python train.py --hidden_size=320 --d_expert=192 --d_shared_expert=0 --moe_layers=[0, 1, 2, 3, 4, 5, 6, 7, 8, 9, 10, 11, 12] --normalize_top_k=true --balance_loss=0.00776 --router_noise=0.05 --router_cosine_scale=14.0 --norm="rmsnorm" --batch_tokens=[65536, 131072, 262144]
Below are experts of layer 4 (counted from 0) of a mixture-of-experts language model. Rows are named router (the router's row for the expert), down (a neuron's output weights, with its number) and show model dimensions 0-159. Each number is 128 + 32 x the weight over its row's rms, rounded and kept within 0 to 255. Numbers have three digits each.
After each expert's rows: "comes before" lists some tokens at least twice as common just after its tokens as in all text. This comes from a sample of Wikipedia text that the model never trained on. Tokens count by the router's weight.

# expert 21
router:148168167106120052129097115099090170141124117190076095154122145136126145157095064123147170109184138119084132059149136139161123173078179111197136184167072139142101203146088129147139102163155166170140149102155130155067132087124144145070122092137090113122148108106115144106132091123122109122154135152120123090138085161092079110109133108133138165076101119072177061145120152115222112144130142132127133127139142129160132177140077156101130135096141120148105139144135153151146139100160179
down9:167109094105113123119113094161125172129115116162127083116128118166107129128116166126131140184130087130116112153136132158101166157164164139098132101147141151138159136143149138101061129135111119120129111195141102109194149167207121121105099114169116085177095175204105170178117142148156154147154099122182108086049119119126165161174143161134125164118085188132198173074160159121076104099105119099143122176061107146088129097129143134114104117098159134162135126142149106082112228133120111
down10:111152144171100159117093076146052116140086202095143051087122151131112133118153081137152200125141110156088124133137133139133123090161134165192076124114173115162150041101108096142171106161116116125139177101084162089107074127151113167150171091161086099128069080132139108120111100084147161057169117173063129124073157149121132093064098144123168115126107094109129100144057147155128155134113134151127099167137169095091112177131095131139130140122078098149148185086113150076129166149109085
down11:123090149169077130177104181127123166157194155159084143101110068186126135149122114151122095138164154164113132159138140185101141124113107099148106178179109160090145129130108127088151121073141134138148097114124129109126151202131129125082114195133110141074113166132171116099113115106137114185119114181197151124180130029138115102107127110108189146152127159110160137176058081187128114054086132135102102122133106130133183075139115145133107174127089192115107119130163140189085152114102033
down12:105089133190159151093113147149145098090163130161092126097166132135144133187084154123152150165063126106139097075129165105133115183168136098094074147142105077086131176143083147134144107129097044134145124151085053142146131152144112124092155131127117113137146176107159131095124110079153160099103133163129120176114078158150139133122174105142091146123130071103122067140116167149147141132132094139221067172118170126129099074137128150173161145082103139071108118220113091109142132142082135
down13:138160139153159130153151101151147097122091131139130119174078138188196140144106152067085157083069168146111149175072144099195113188064162150133153101142181114135094131159138167094132085110116106136053115101056093118089116152111129160154112185097163155117116150147132169199155108134128102160092139149129143155056107120192130145108143072154119100131152158107100154070078151122092117143112154181095157130152150099156101081086149136108142087096056103098073186120141107086152102135139129
down14:208068071107073130138104125126174105146119144153155119106135179157071190144126128114100165136136126142106090121095205206155162137161146083069128118110106173171129140183127140109073136136196100126139097175164186086170132138124176113171160105124120155104162185082155080169070105125098155118119134155140110155052137117173119082080098111149066100116091150070097160054067110140132138165116117104091154079117106120127093174094153162068069104080076159144139151124072109137093148144113149
down15:119086139190100151153118108112141154070102123115131161149133151142131140095139127121051084131072158122169154167154091129126140115103204131139139126148104087076175109129169134135108104144066115120148153137151124150157145088097056068080142176158136153097183152162185151135174108112096090137196150229125130164140146114106115094111131180125098132100155166155129069188149145117145097120114169119173133084094133153118161094148103158074095119092137138148050153109117120064158141080138176
down16:107158127151135151139145172150206134102170127159161133141133169157142086156093138119138162123117098138112095115094099146117105136104152117142140141121151173125087183146136119136118139181150119147143064157088146136123096070146120065113157103096134223179143128111117088140048118146140098110086175125088128148168090161126138123159100206142110121121190112143148101093120153202106154147171111180153115140105157126051177100117135160095107164104104166161141066178138153097106126083145073
down17:042129120131131108143111131090129117090146197119100118116159203103133138155082067116147166106141132091143132163123120168108127132107182196147167122092106150140116090176068127120152121112107158152099113127123121116132147099140092113148078099121157127111170074139082155178133124151114126129147142137121117144134185088084128094121133137140157146123117208081103185103196098129105073107115128125145107175151162139103152147158099101121136119145097041146129107146105201182136127136135207
comes before: " | ", "0", "–", ".", "1", "; "

# expert 0
router:106139142044100121155194100171110147229167090153080104141136178103112163137113104188152165119120119147136078108128132098177080175120125154149061111144095140114099097136128135086054132193101139145184144138131151151115068123082150082127136121094092117127128110105046095179049051107139105116157161183117126095015131182052136149048181148174120123121101126135179133093143134150121122118137125158114071125069133138183143185130111124144151113141157100074130093126144158128130121145095097
down9:122092176100127139097166115120165114158103160127136067152147156100143155149091174081118149144156125235122150173110157128163068147151133101126146127130164113102074092175175160103118135110179129107054104152167096131173127115110162170161197109142139184144088143115166124124088190082154166125130130140135091104161148115203139175128129120157187097111133110095129170105112111088161129107143011103157105135200098155155173105117075089123141033108125088107118127126078130054143161150134203
down10:089152096187118077114086153184175130086102084179119084165202087134118181151216168137129179219134161113130094082147117165123091094142107170152179148120086145143135146194165100107200117150092150211149116054090088113136089177167136158122057109192140170070091127175128167137123117183150123141199108104134152149157068108101160136163140177109121157149159130134067173122149116150151105161162095130098121138140056132108101102117118129147113099149142146108163119122190163178147148133105147
down11:103136066125120130109134071141101182174135141163143135150120109100153157092102118196174126095121206156109074128153107116131116130137098133106081122144174096096088132092121177076110119104141135129119133176104187113129137155114111108187139141111094075113176164112145103154101130126170087070153121161157120132114185137150119175134151130121113096130112155144093102123172158096120137097091120186136143094116172173125148135085107182125148074082119152073159157136136172140199132092070123
down12:144136125144133138113120094167096115128138154144114117113106122076138147183130126154063142114142078097102142157140115105087143111047126148098089130114143128126077118125160133091122132182067164133179063131179097109125156124136158142145106111164125148196154127099092137105180116138152072192092137124074077156112129089151121149132132117153149114125099117112123115142090158091145190126156179150080135148105184217126072091115134190124089151134133123102152176169116136061135135117148161
down13:100118113184138101115106135156105090117118153083112136172121119099143184116113136093162074095149131123071129147101190181111119150187139086127091095195110131093117141143100151138131102126094158152079123108154129146161108148125124131129136145150109128111090164095154095138112119029127153113103130121142131115093177154115164172116142086125094155147116104125113208093152154155168127080098042131179171123128097149132123093120102149166161095091152133169110118145144101110130058151187128
down14:160085158112129175170171126094110096146172130119094168182143130143148112077126118055115108108059052121176150149141140221131107128135143112176166136150131105146064165104077106163129145114112077100104105104086117125136125166146163119140122134149122121132053108171085184117192167150190142150110144117093071133130136105133103133065077175090128179184060137081171103132093062102122162160113140112026181165097121123097114116114127114108138167151170101163056145112126134157135155131130088
down15:111134176141177116174199124149157111126090124169154136129099120132145119112140090122134185129145122123108073106098121136115091126088087073078098145137184169137091186100084139133122165132186089083082120130147134139121146146123101058126173103125152149082204136125093093154104117168126125136097141071081167138171142133116116079139082187133081156133183101087187091131104140155095173108161152163128124115163117138085197064142088092132122191150130142098131129116149149098194115130165114
down16:152099121116166130178167084125181122177106081096183116150096120132131086133097082102114150128122113102139155142209213126139157109084109067161143122136161073127115139121105137066169126125188154144069097147146132176105135088115154109173094134147146089136142184084133117169107109214124162168144113176085141164088168123137120099101125115183093120081123155109142090094050108151126144102126118117148161147121217122129177133071195151156131109143066142182094100103096113160142110148130176
down17:114155178136117092133124128081116104181100134132124145147129142103064115097153115090134162211157123114106074129193070078030118114186104153114127106111093118117134131181168133182092118155067090113083151179147104106109096143113161164121112144180148105112141144125138186083082104134158153140128078088144158132162123106115124114026111100178172085115107184173149103136115121187159100157122146085124104120107111114099119150147098106168082134103123159119132124158140095091163125169124150
comes before: "\n", "1", "2", "3", "4", "8"

# expert 13
router:176236123144096133125138141075124144185137111131184139122139167121139152137077068119110121137108130112115111142111119185136114085152177136159104153110102147092133145161121140141080132093105184186162154164161071172152104110119177124157137128168177135205087165120130168124141112187120117133158133113152153127055143177099170149098099187109113111102096079067098055131102066161180168100140162204127131135124147187112125136138131108098147130090090147100107106155116126184128102137069179
down9:114118135096115126235154104171142122147089151119131136147091104113107098124189077164169122064179136147154127166119159134143152124165144145124082158123159118109112172124129087169158062161128148124132153124079132138108151098163170140109091123117125144103162157153126060084108125094165146109186070145115132151107143151141136102099174142182115150167131091096118119161164190133151082131063040159166110193158111103114108104075161164151098191076121120150166105110188119140118152146117141
down10:098092091154130082095147119134088121126127145083152159118121145147090124117094103124144140088163096136147148152111124121099092133116102127107190148154091153169093098084151140134102067128115137107112073146119141122092072117134191144096201101145120094170092086187175168090145047154120187069149163157153082130081155051203152155165127142161118144120087038166151181087138151094156116133120194132123105124072162101117066192187117185146178123088178102167126130125068159122137130110110190
down11:157133163173087149156110087161177088085146117098139135125090099108179167124159121098170153162138107113126114087121149080120125090086127082093124177141123148099171165085161186143155103037108138196079168115119158137161138081064087118104174157127137096107194133147092150160081123151136163151123119229083149106175078108174128166164188147130143185150073124151146091091142157130160142068075208157160108106101134119144115112123102093152094132159121116163144111112119165221120174140147090
down12:148125158194104084167120072110113161197126119148113161138140136140105193127128159173092160103169099105094097089098132099097118176121150093097090123100125116165114171089125147088134119060150128115150125200138072091104121128171208128150143104123122182047119157063172155111121153102131123152116131068127088085155182143121126138107227118204123209154123141067161060157135103154185089162115092171096120148183140164077101139118126145081077160150100102119113108105100127142114095190137130
down13:106132147073145122111134127149076141201102101159142114136148127140159085144145125161083107105071110174133127095183089099177070089123106098103151123118130157145081100137128111164088201119107105118149167129150052178108104083182160108108119107091124194105111112193101142095180104076144162137192061108147147086073157055093167114163114083106113132148106175136113143155095147124061108147120132136100135107123117124138155117121139071106136106195168178165171102118120182089146085176124101
down14:082100102155124127160184122118096111130111119097143151104129124121148117118196168148150137089094119127197094130072068136192125129122110132158128136100173046136139189085143069103097169095164114129117111183132089139109145097078082155126190098104174138125139097069160145154167141094080151146103093116143111177164124086123147123090166138062188100125123072103210133222101146194124125154112183145112164207157137085138117138160130177116207169160161034159159115108147149114147107102172116
down15:189126161175111131095128136123107190088089112155144105083143144137158097135091120115124035161098190151092144095186185063086146125100138101106159075124112100135186135104105096100061084113158116180140138103125113126085144087088088125137135180108117073116142159184105120111103137184140098101102156121133125136116150131096067081154142092093115113101082096115095209110167173109144176112049170084122142112149126223102128147104140114133103117123103116066116076089067143116173121118144115
down16:126129141180205121179137119190126117104125099137137132165156133098146083156120091142083116131112112122067112159140173143161138117154112088114165107115172132133129152087175124109058094155096111116150148126132116102147107088106102082132136107094137103124135128151160229161124124125081134105124144122141093116109148143126129131128151133091117063094094077201151120194176123105186067136130148141176125107109178067122144124081115093171127165077160208089140155062094038126152145125102235
down17:147145109169116116125134126189148115140082136084123122103141103164144162117117091135144076103055162112090112080162045103116103175162121115179054060112097076113120102103200099142101175120171110156099109153124136096126195137139077103125156074159121071142094133134164133144083126111131115160113118134115115161121166137171086143128158109178185087128195099086144153106084145059220084128150103118120107128119222157144149150089066152151128104128174137152097136127113177126094103103149140
comes before: "\n", "==", "\n\n", "The", "===", ": "

# expert 14
router:122141171074141127143127091150094171086135142152146145093063124105134102102159098127146145085118139105137162174082180121137131116067172131128153092123146119046134138158102139149163159126140130172090104115088108152097051141096120178121108130117096182125097179144088119154115125182179079139189154124092147173118074143108074058091130138141077157070122148144146121153068111131142137102132152166076109075123132152111095138139127139088107148089191074106106089123127132118128137129093105
down9:108147104131155168175148169047142115134143106111124150138115132152131100125126100106114087114114134157094142148054147154077168149159122151140197114148197142104075093077125181106184149138104150117042106107098122184104103087115129144218125096120147125101128086200105107088121118136123145181119148089103150152121088105104133088167142095157161182179169102098142189085118109142103110129082054111117152145138073207130131152077081149069128130168184115139050097174156109103133134129109090
down10:114154098128168138115119173050131107137085141074145113153143117094154132118173133136161138146101151135188095110126106144167073138164085104169160143116153145156105117122148103081129108127102108149087169136124149130108147057152105142175159117077104163128055147141164144122152060083160102121055108065101127088083122130109168083120206129075168121131136120132138086139126197136133143113095109133136113170119149119097136117160101119134153142113086139101098106140184131176148166172144170
down11:127181117140125088165112162070167088139100137074127118106107102173077106168242134138133084147123133137097070154109152135121183138098125102141144094148186111106080154111112136137110117112149112116147105094152119094230109102131116127161111146120082159092152152093125146133108136138149198108152141107113187097080152160151142082127148137117091173173148175130071212130161152110158171135143121063121149126072000104101138107148104097129075151106134162152097107138149110083167102144130084
down12:130112141152131084185178075172134104092152095166114129135096177123168106192131108092103114073104072179182155149066148163128125088176175159149108073144092148156130118162097193141117092141173092110182113115122163207082172084165138132117113115116121098085140121099116132029138149140188155091167131117199093037131078097120191070121122135127100132128108120140100120110145102140075150130174071172122111101152180138129101166145108164083160111138119092172127180120129134108127143111154133
down13:099123071175082147135163158160108152127110115151133111070100098064156132132182172100106142115123108090147119095220125181141102123127175155124100116125099115129168101155087103154197070124094155090092174108119056160112134100170139154149081060155136128120106141181216139104111113140132107143145081096151109060130071129120140118124152141167138130099112114126168096091125084135225175172086155109103126105131106110137145160120145091113156139158112134098112094089167136171141111155131119
down14:127131134123146173092137153154104168124099114128077141135120156146116181147136168111145102099130161140073137115110086093170092126124121111191088164172052084103139143160115081095102121147138119123138124134162130138140147122108140126145117173102122099076171130133115178093084131165185121124109132077087183086114100081152121137087065142150099132123146057075109136176116121165119177136189090076119167105144081170180137168193045116125161197086120066134095100130089130113148107116090096
down15:125123124127161083146133156096134088182168184213140093177182104136168156136095117147133107113153120100152131122154108054092138148165086093156121177089100169149105091172148115102111125122076122143141148111111089100113077075165091113154119144138126139181152178149148130183099137143100069193114113093105083137145158103115120120167135109108161062146105103171095101131117166152118125086185111144115121105128240105145117169103100154124152117114084128085086107127133151183138109140105138
down16:117107120127115162157087131136104119079151142090096141106121104148147053120200127124116097128098122179141143097072098156197125124084223200102102132166142137137111159162116108075154134109120099142094151087090159127110173185156158118117142144073149127090087132148167104131145156143177136156103145120148154184117152102091109118101106165176157148099090132123120139203113102121130149182116191107117125160135065105121175153107120099113097158162070113104205097112175098090121073129185213
down17:155101078075096141113130170156143130095146132159173179127093091140114146083143086107121149103122055110134133090061178158156103094140125123169085117179148136159075133128121180154073049090154138159137158083034124116109110153115130149136170149066082095129117076105116076121166199101088132123118164156145117103089139088134107098087150108158114111137159109149133105142154107177126109109118117133127134069057078137090138177106156081157120134123095122126202105073173169125076099202113145
comes before: "\n", ".", " and", ",", " of the", "\n\n"

# expert 19
router:120140171098116148109135123122096127096116146140159098108140097137123080132112138111139137101099124087085093163151109148079111135136180125118170164136115105108160148111102108153108142129091129138070125120073134137125125111177134117067084128134133141149184145114137033197136145143124149154111135125082160187113153165093046090141127156155125138115142127073186079131106085163130099068194081151081100127121195090204113146143129119129114118123163048116145036189140118142162184066112191
down9:137109203167132151112140080095116109107158121133126127140101153110094122105074124190145108110182146094143096098139102117140096171156118107077135192075207137156109087175121102150133096115140141162137125133135151124113150150163136128120149105091108132104134076105117133173150148148080171152136139185126178136064097140052122138143142161151127161203172200120144085075148098085137173207117134125148138046153111145132124168162095098109137145087138094155132100120165102100117132116115112
down10:114131152071131144093186155117157134150110092148087125095156119110141125118107016175110126101145136094137124114133127151166122148113111109114119160052137084145170168138125180086162164139203116176139145058113149125099145125157171084148086105128108152200108141103091160131120115116205117107082112162122163076084172129122187104154136137164102099134140121133132123116073118129123116109136152157103119088147117138148126163075156146113094121153122064127115121129142094108110151091098088
down11:107121090145140116213124145134115121136094157107142175101119093123100164125105123192160121129129134141082124187178152161176119098082153131152106120116116126176164118079121089156126100184160155029115107134111142118111153078112069102088116122158147110206113084127066110103186110089129130121114060158086171082150115107097116137178106173082149094149149129096154051121094112098121125089076119143096103101162121191079218106089091148075080164158095127119152144154084130055148126148160113
down12:096175121131129191119089162142048176134089129125155133080069124075133123151113117167114106141113137082117180172154102139100080109144138146143188169151145096188167115092178065166152091107135076112133160164108130129105100135109130103137106063143140214106151115147131149099113116226114129094109158113148119113101099138142127132091144117127123140140138112147142113147093112119111109129140102111149154146093107109140115137142068058165147152132241096124136128158168119115167119134077147
down13:173177127118170141072107083094118106142084154136114064171096130108153140067163110124113132109206180097120077117130177124140139155140098063168121165155132082086117147120081138175150106084137129141113113107086184113174158145144117122121143196131139183123133150115140143089182170125126106192127088110147116166080096171112087141155066146123110128080088157076132099082111172105163123138099078093131187123138203139158130134147086156107129159164133101107085170166115122099071121136096111
down14:116129139114122128131093110101135086155121197116099082161180066106134146095136141163189155155121146122101070075140114096101078158088140088071131216107079123137089156142083150153123155146103139073097131124155176194133175090142078096087144162090149165112168071152126190150099150108118129152140156104153075120102089123099163217134132127132133126119136115111081074118099162124119052124116149097161120072124131161124138167167101180134122148100189147136143162121094129105084140184063067
down15:146089114140199175145157152089044123070121175141105120157131125162196103156102075120127149127094130145135105171166112111149122145158146124142113150098134075120019083053076113123115086121118137141151081125120146083105068130144122125141167087132152133181050145160126102119157176085098122114151083080119123182114063127106160126133050118099119085156127142088143112166079079128173190125180107140129117089130147163154167164162112108120152099145131122151209153164090156091122115179144134
down16:081169124047086142113056132110132117119114125145055145142054174124060135146124088129127169148151112133155159117055088132102181107126094110161051129087095124152112168202123091118068110090148138139193098140125151119161066126145097121181150179150157097128120120147147136073109134147159155113112134140138145110141113130119158147114135103091167131117165086163110120124131144147146147113120147159101111084166114124198157120085185157160089075149140094148109115092113103154100129112074079
down17:173131136096118084157120107185102127052073134138161113117102160117134189114157108121144133073142146149121110093179146141117123172134190122130147197168143138143126070102122122084133125147186109157126169102114123129088146161159173118185104088097128171145136085163123104123114152143169135091098114126077088165075123162117162129130151117082117141106111058097130126127153122116176126095158135137099128058157097106138120139132094157121148158109100114093105154068131134117094160113164145
comes before: "| ", "-", "|", "- ", "The", "  -"

# expert 18
router:119117115114101088116105084146096140175163138140117119177108150133117113152107080163116196077167131042112079142104103129112068132093143073129141137153090147148104144098142125129142214097091162147136139138186136163121044140115168121097154086134085107102159108137113138199086086153181095136120141156113078162124151166128078129150144155110115170084090153139164087137116133112115137036135102155145127120172147149166135118172140137145079133114184119071148059157169168151181158169110112
down9:121119158163083111070117178134124123154120164137129154159137129087100130170114128157110104151119080107113072152105088090138137129079092114098122176118152172107107132140159154156096104146066191114130124105158146116182097153080110139106194075153115096162102188072048108111157135061163135090146145120103102142167125103108131144124143173142161134126097152097091098127117175107156092141090134107096121111165147158117113108163141142076108180098081148088102117123139131159097168129112165
down10:132129093116108116084098143114129111134124094170139099072131127115131112135101130125136083135157107216166139056141143130125124117144109152161167142100132200123114053104132092125102152151108156122138074176163073067106132124094150146136174150159149152103103117100117083041149144112128077129129154114211101118180087124159091145150126151150106138155092139191104139134117095088101153087122119105140163128133138118129083095133111152071046139151130125146170076149139166181206170129093127
down11:127127162155165148105155106115122120188102168089137136150185158185123128119070148147138061123109128138161144162086129110117123144128133144183110141174120110121156124089107206143102150164153123164035161059087118166083101129166142076149168042165113171153109148138150195114121140162137188151157041138155104112135122124184082219108147095142106115120180097195118092085172115166144188090185085172159076096159139180143132106110163194087106093148118113115104147114199112178176056159125105
down12:055119102140129080085097131154157135109132129121143149137118113189142139175112098101134143144134077212120156117085172177149172163139167145073146125147115151088154105108103102147117165128123157176107162116105028148126169144147128120131153056079216101170171118137122171122211135142131169101144101135131158099128136162149184180077049101102112165079187092182119134145158098174124108137142075104036126153091148149171074120128135155111077186113134126155198154105163094151145138162163125
down13:156110122089157085106139171101171091105115158094132066212114112103124105101152173120138155116152202153168139125192124136073240142125106094075100164166127139138128116112190124079074063157100124121153137103129139088111120194175169091118142113137087217165168131147165098142135155164123076152115124052147189123158106146126105179155168152091168116107097093116139146125117157153110090110101167091116122088175148109146143105179188133133166144182141139135118088123084150106129071126124126
down14:148160137110101137108074135157113129097063091107167117164170077131093147090105057111119149072163177128115092125098150096109098157147155029067110123118099141158114106130146100151142109090190146138153137100089171121123127163136152121107104210131109086120129113143166121131071129108052094097135142144118103064194132138143187076136144101151084082144134154140081194124158122082094117060163049125165104153162069158129121073092115133149113156100125092158101151162127071116102154136088138
down15:184156089097165125123152073118064130088185127102057113125156106171162135055079083093138138104122147112112085155173112116172123118179149143161130162162178120132143156106103149145112097163213092139120091119141196128148125138120130156184135118154172132105083150118166174173124053131158110167189109081077094109130114098129103135100125082149127127114092081140139097154112128076123177113144118127132072100186141150116110096098135081181112072104171111166103120179129142127128104111072080
down16:105149087168155110122079109129104159114151141142124162145077144189137173144119133099088177097137173134177155145142123138185187089120082156071104120114153125120093069082124090145194146157104110127214139072133139158137162156192122152115168069121123071163113059149196123169157080126143160156137099119136121096140139187095123110090081134085117119153104104099144113162120154199128093111151115092156063112119173165097125133120093151127078090126095112134090117080126120148154115135098096
down17:182174197105089147125212154054126156109124205079116143086090159112160157088149126090081130144130096192092133204196110130167101134152090155154141134165145076062078113111146104118090132092163099137133078164131099127079102157112073171152110115167124148184096173123079118048121140158136122179062146137092144147162113168089136124167164167147111080144169147129096109118180189123145100093108169140121138109136106097186114167114119116147151065144137079131149114101155105118179148129072115
comes before: "\n", "| ", "|", "ian", "|  |", "C"

# expert 8
router:121101139139084118152156157203134160112193151095135162146081138079103117157086063161097191110112117096116134184071150186189040156090133199126132174141082176134109109112111157178140113113051124126144122134141125186113087114103091172165094109085137137145052159145101070147109080155172095070165181114104177154104152137124111167080112163143108103142097147091163097151162094124126175119117160140117081170173111079091122151172093118091149094140139085127103132151146126124145112147113110
down9:105093151134156108111124203126145102154095137132098219088136108156096171087126112165130142146133196114163136119132167131195159099156179120035181128081131138134110129119142094153115136159174082090147098139189126145139162172054118152061128104120106111125133125102092155119113111088144147119117089107142150165169139088175136192121109141125141137054118100106081097140141121101118141086103114101141096116166184122146098107173140121087148103134099134131156124157140157120153174126110116
down10:072128094139103155101123146088097152147129166168119172171129106140095199212139143155168146125125131158159117113078172127077083196109106122100154120132135168139172136156221109116138150115102149065125101134105163105126180126107144140103115188121096140160150168124096185114139131145145150152162139144119115165110091153094154141140102145135122050097151118174176148124100137144112144112163144142098140156147081140089080097092083144037095098114126130145149150136135093128087162120090085
down11:100140174117115157171121140138136154090144144134139162141124104153138119113133124068142093119163130145158117148150141068150150192116121115190137104108162179135102154100138066105125117146143115150102115074114158158108048140115108104146141079113101128152106108125102093156135123121179161171138167117156132105099206130184114118169157131131164126053155198145078140131151197116161147155127075174127111140119101097203077126120128134159129113109170127090194167120133138148099132111124151
down12:116170178128089157147156150058070085091155140112135149079092182119144159111156118140120176113134121176096183118060125108178109102110189148082077153178173143151163122138180119132126161143093082167142130149141092151148126157082175072131138148042119087113115091183127127109127179093126099133169103121069187124121111110055114102126119110141131117125094117077148125090201113087117102066188166099135085106146143112119147153095170189094145104190135111143134068172090090125126157115137102
down13:153133137129136075089177142120087169158168097083147154135079118170129097171165166137109118173114121119101110117178114112119160148127139174123103096113127100108143114109139112104138167068102117058137152112165170095142079102105142085103090149137103143141163188122113106087155174130132113113147147222159148068183088060203153097090137128151093128152176164118208128113156090151088072102102136068155147170127154164051107108171099197040136136153115136106126090111118109116141132103118081
down14:074083157165155187131129205159184139126106123081126179135111146132136150074125181153084096151130104173070108113143151101148059128130119174073134129134146203118113138085181102123138089115153114148145089133156144124173082120112143117155048134075111173121087100152119172162164111134161137175150160128147129116117138149091176175157105154116050106144101158149140137161143106101112026107148197149109137156166157099125158122093142085140114107163161144155172204121168149107182078157122159
down15:134091132113158103109102161124108123160087133173132130070163090063068142143140161215107159084178126149132112127137118095195166174089134138121145097113037115106099195132061150119146176135137095154111154084094108138121149176115107113135143123134138074112136122181134169106084095097164104133134135094203183105179134151153165108067164146183136140123101131121155174109144092156121111154090089119163106049129150116088077116129093124135111186148167085121107081092110170123107159123105134
down16:101141114158198127122114139086098112083204161161147122149098171136091149199078160155207174133196105183120148135122136118112124176138195098069135154147128165116178175107137062044150110109127133158116104128103056166102114139155119175138121130097077167123100143115126104137131099143096146060058111159160093078144126143171182122118096103068117146104158087150161143169172088135160059094129103115128174148164117101142178095171166152153080097126103109144146108061139095156137096077079114
down17:130096137143158096157130139169113134156155132114149156084154116144103145104162112093141128164122183162110129117071110138103160168146070152164127135093166223089166115096146081121125139115062160107137105133148104096124125091149118128116095136105148090091134102085098140122154191127123137156255131105101120094157157145110154115135101099113168166105116067118093135130159080083129127070124088153084129172158083157152147071137105098055155080077183141093116109151111177113132122128153123
comes before: "2", "1", "–", ", ", ")", "."

# expert 23
router:196176084137104133122170168159122161178082124156163111187048153063132159134107087113156183113110106104171158154138159159132146096115104097123167139159147222107124182129142163116082143132091093149102137067072113145101123111087120152184129088100154094165142157145137141122126144113163111151177172157135064150098150132146151170139124131195100100081101099107157143098143096118136125138164099156148163146109133145102103109167140129081103109119096071151127153154122132110171170141109086
down9:150173078104195140151176130159156115175127164087212218171140143155112115125174129185122146148147144083138145137151116173146060101146126147143119123164152142108142082161125090095102151110103148127125123104129111105122122070162134120120061109106110112173106177167181154076117100091153128109145078190147094180110128064119109059102173134089143102109154070040188131108088186128128142132118171175146138072080111187173053173117120136150135181160128138172103130078164115118163097125190128
down10:125149080053125140109101207113158158158117156131130054133090118080101158135101153146087146097134122086101099104118153135107134119162080126098130145115157128132139172128164100102120117148105107134087056109130070095150128082153133145158180128136114099129096092173176134025084154129072078134074161102042125094125111132113179073158136128155133094211148144049126126138126185078150150127163046107080144115147174195163145142113092142123170148148082146122136177074159126105091083116101114
down11:119198131120119101094073124148147161119084146210144162131144133206153090192151135109108095136120140149159109119171121117141085111146109113112101104097118111143091184161104090121130167111156126136156074119126095149123099119149156133074105101157148094128127154126052099118115118109093099150103144109121192097083143137158111101139141177161163174118110096115107110109155126095160120108141113105163151168142128116103122137150045106128171084126156122146074137114132118117132117154110140
down12:157194105123133098105150104086157115143140130084168109126122136132129114089129144160113124112100182158081152174097140167131145159054089153108145136109150176094144124145154082131140127110103080112152104135059137145136143135156131107203108119140132118076132165117087178083141160089077070081123132090163113096144167131125117146158184115149157124173134084158083133174200154076078125104108098128132115115102145105138169051117128164127117168101139111116175108161099159103106133119085133
down13:078089138133135157194149118145144136133067086132116123066109077111186081132108207101124147132083143127100175142139107134103119060171090086159073102124090181115139100118103147161117076115116131121072169141134109155080144124126118090154133137129179172138141113110083160135121147104142123098118100196075088083116146114133116176154091117125117135134086144145069173148051117125173150110089174196094164165172121155135072157084067088136118119170148135124108129159050130213134115113131080
down14:192104118171186105151095126154100092108064134110162156110121119198124174134131099189172133131176127121169055082134187137176078112115114158140126112122080108144210148126118092144108125168146141113126133156174130088110129135069090148152150131121109101104101125168149133107091101122093088106083110189143134099074101086078120105165160177159129107144168055180081120086195084100114150117130072167114125128177153111090138127166066145110117157119112083165054122125125166139098125123139130
down15:087139145108159149122132205148135141121128096129156110147077114104134147157117126143111098118128150131097125139150147157113158097167110184136116175088156122170139108130099139171160084131147083125146151113117128122165125146111092195130126135112150162139148063163160140136161171129098137136141125148154153131110135117165139104077109139098136136089131182138111111177129063053117178097126175115155125160114142141059080108098103151132152209068111146194096147135047177118111129124190086
down16:112137106161105094144140107171120100188098164134092140114172083117118124031123158093091156129140167130096123194102115167017189151126151139175110168134194125120133124152030132154127122092128147134086133115088146127109145058185112135162132088113109162203168154147146126100133175135080183134086136091097139138110124104135118168112112141125161110112050174084075089162142110115135055101087144072109116131109138138197109103152104136120122126118131114173137142155161176149200131115081169
down17:160113110132090104109122154130101132160102132122131139229118119188146119110111116161091158080184139102143161142153039071089126169149099087124120136120176104163085208164063111135114127118086132127120179149107131085127080074084079142143101179070111139131127152099148144088166028108121152140140133118170137142167081153119130115124095127111196110156090120099093091151157155188180152091147081157136117128121211077120165138158135094156082149091148119113102142135143112122124101134148098
comes before: "\n\n", " The", ".", " |", " | ", " He"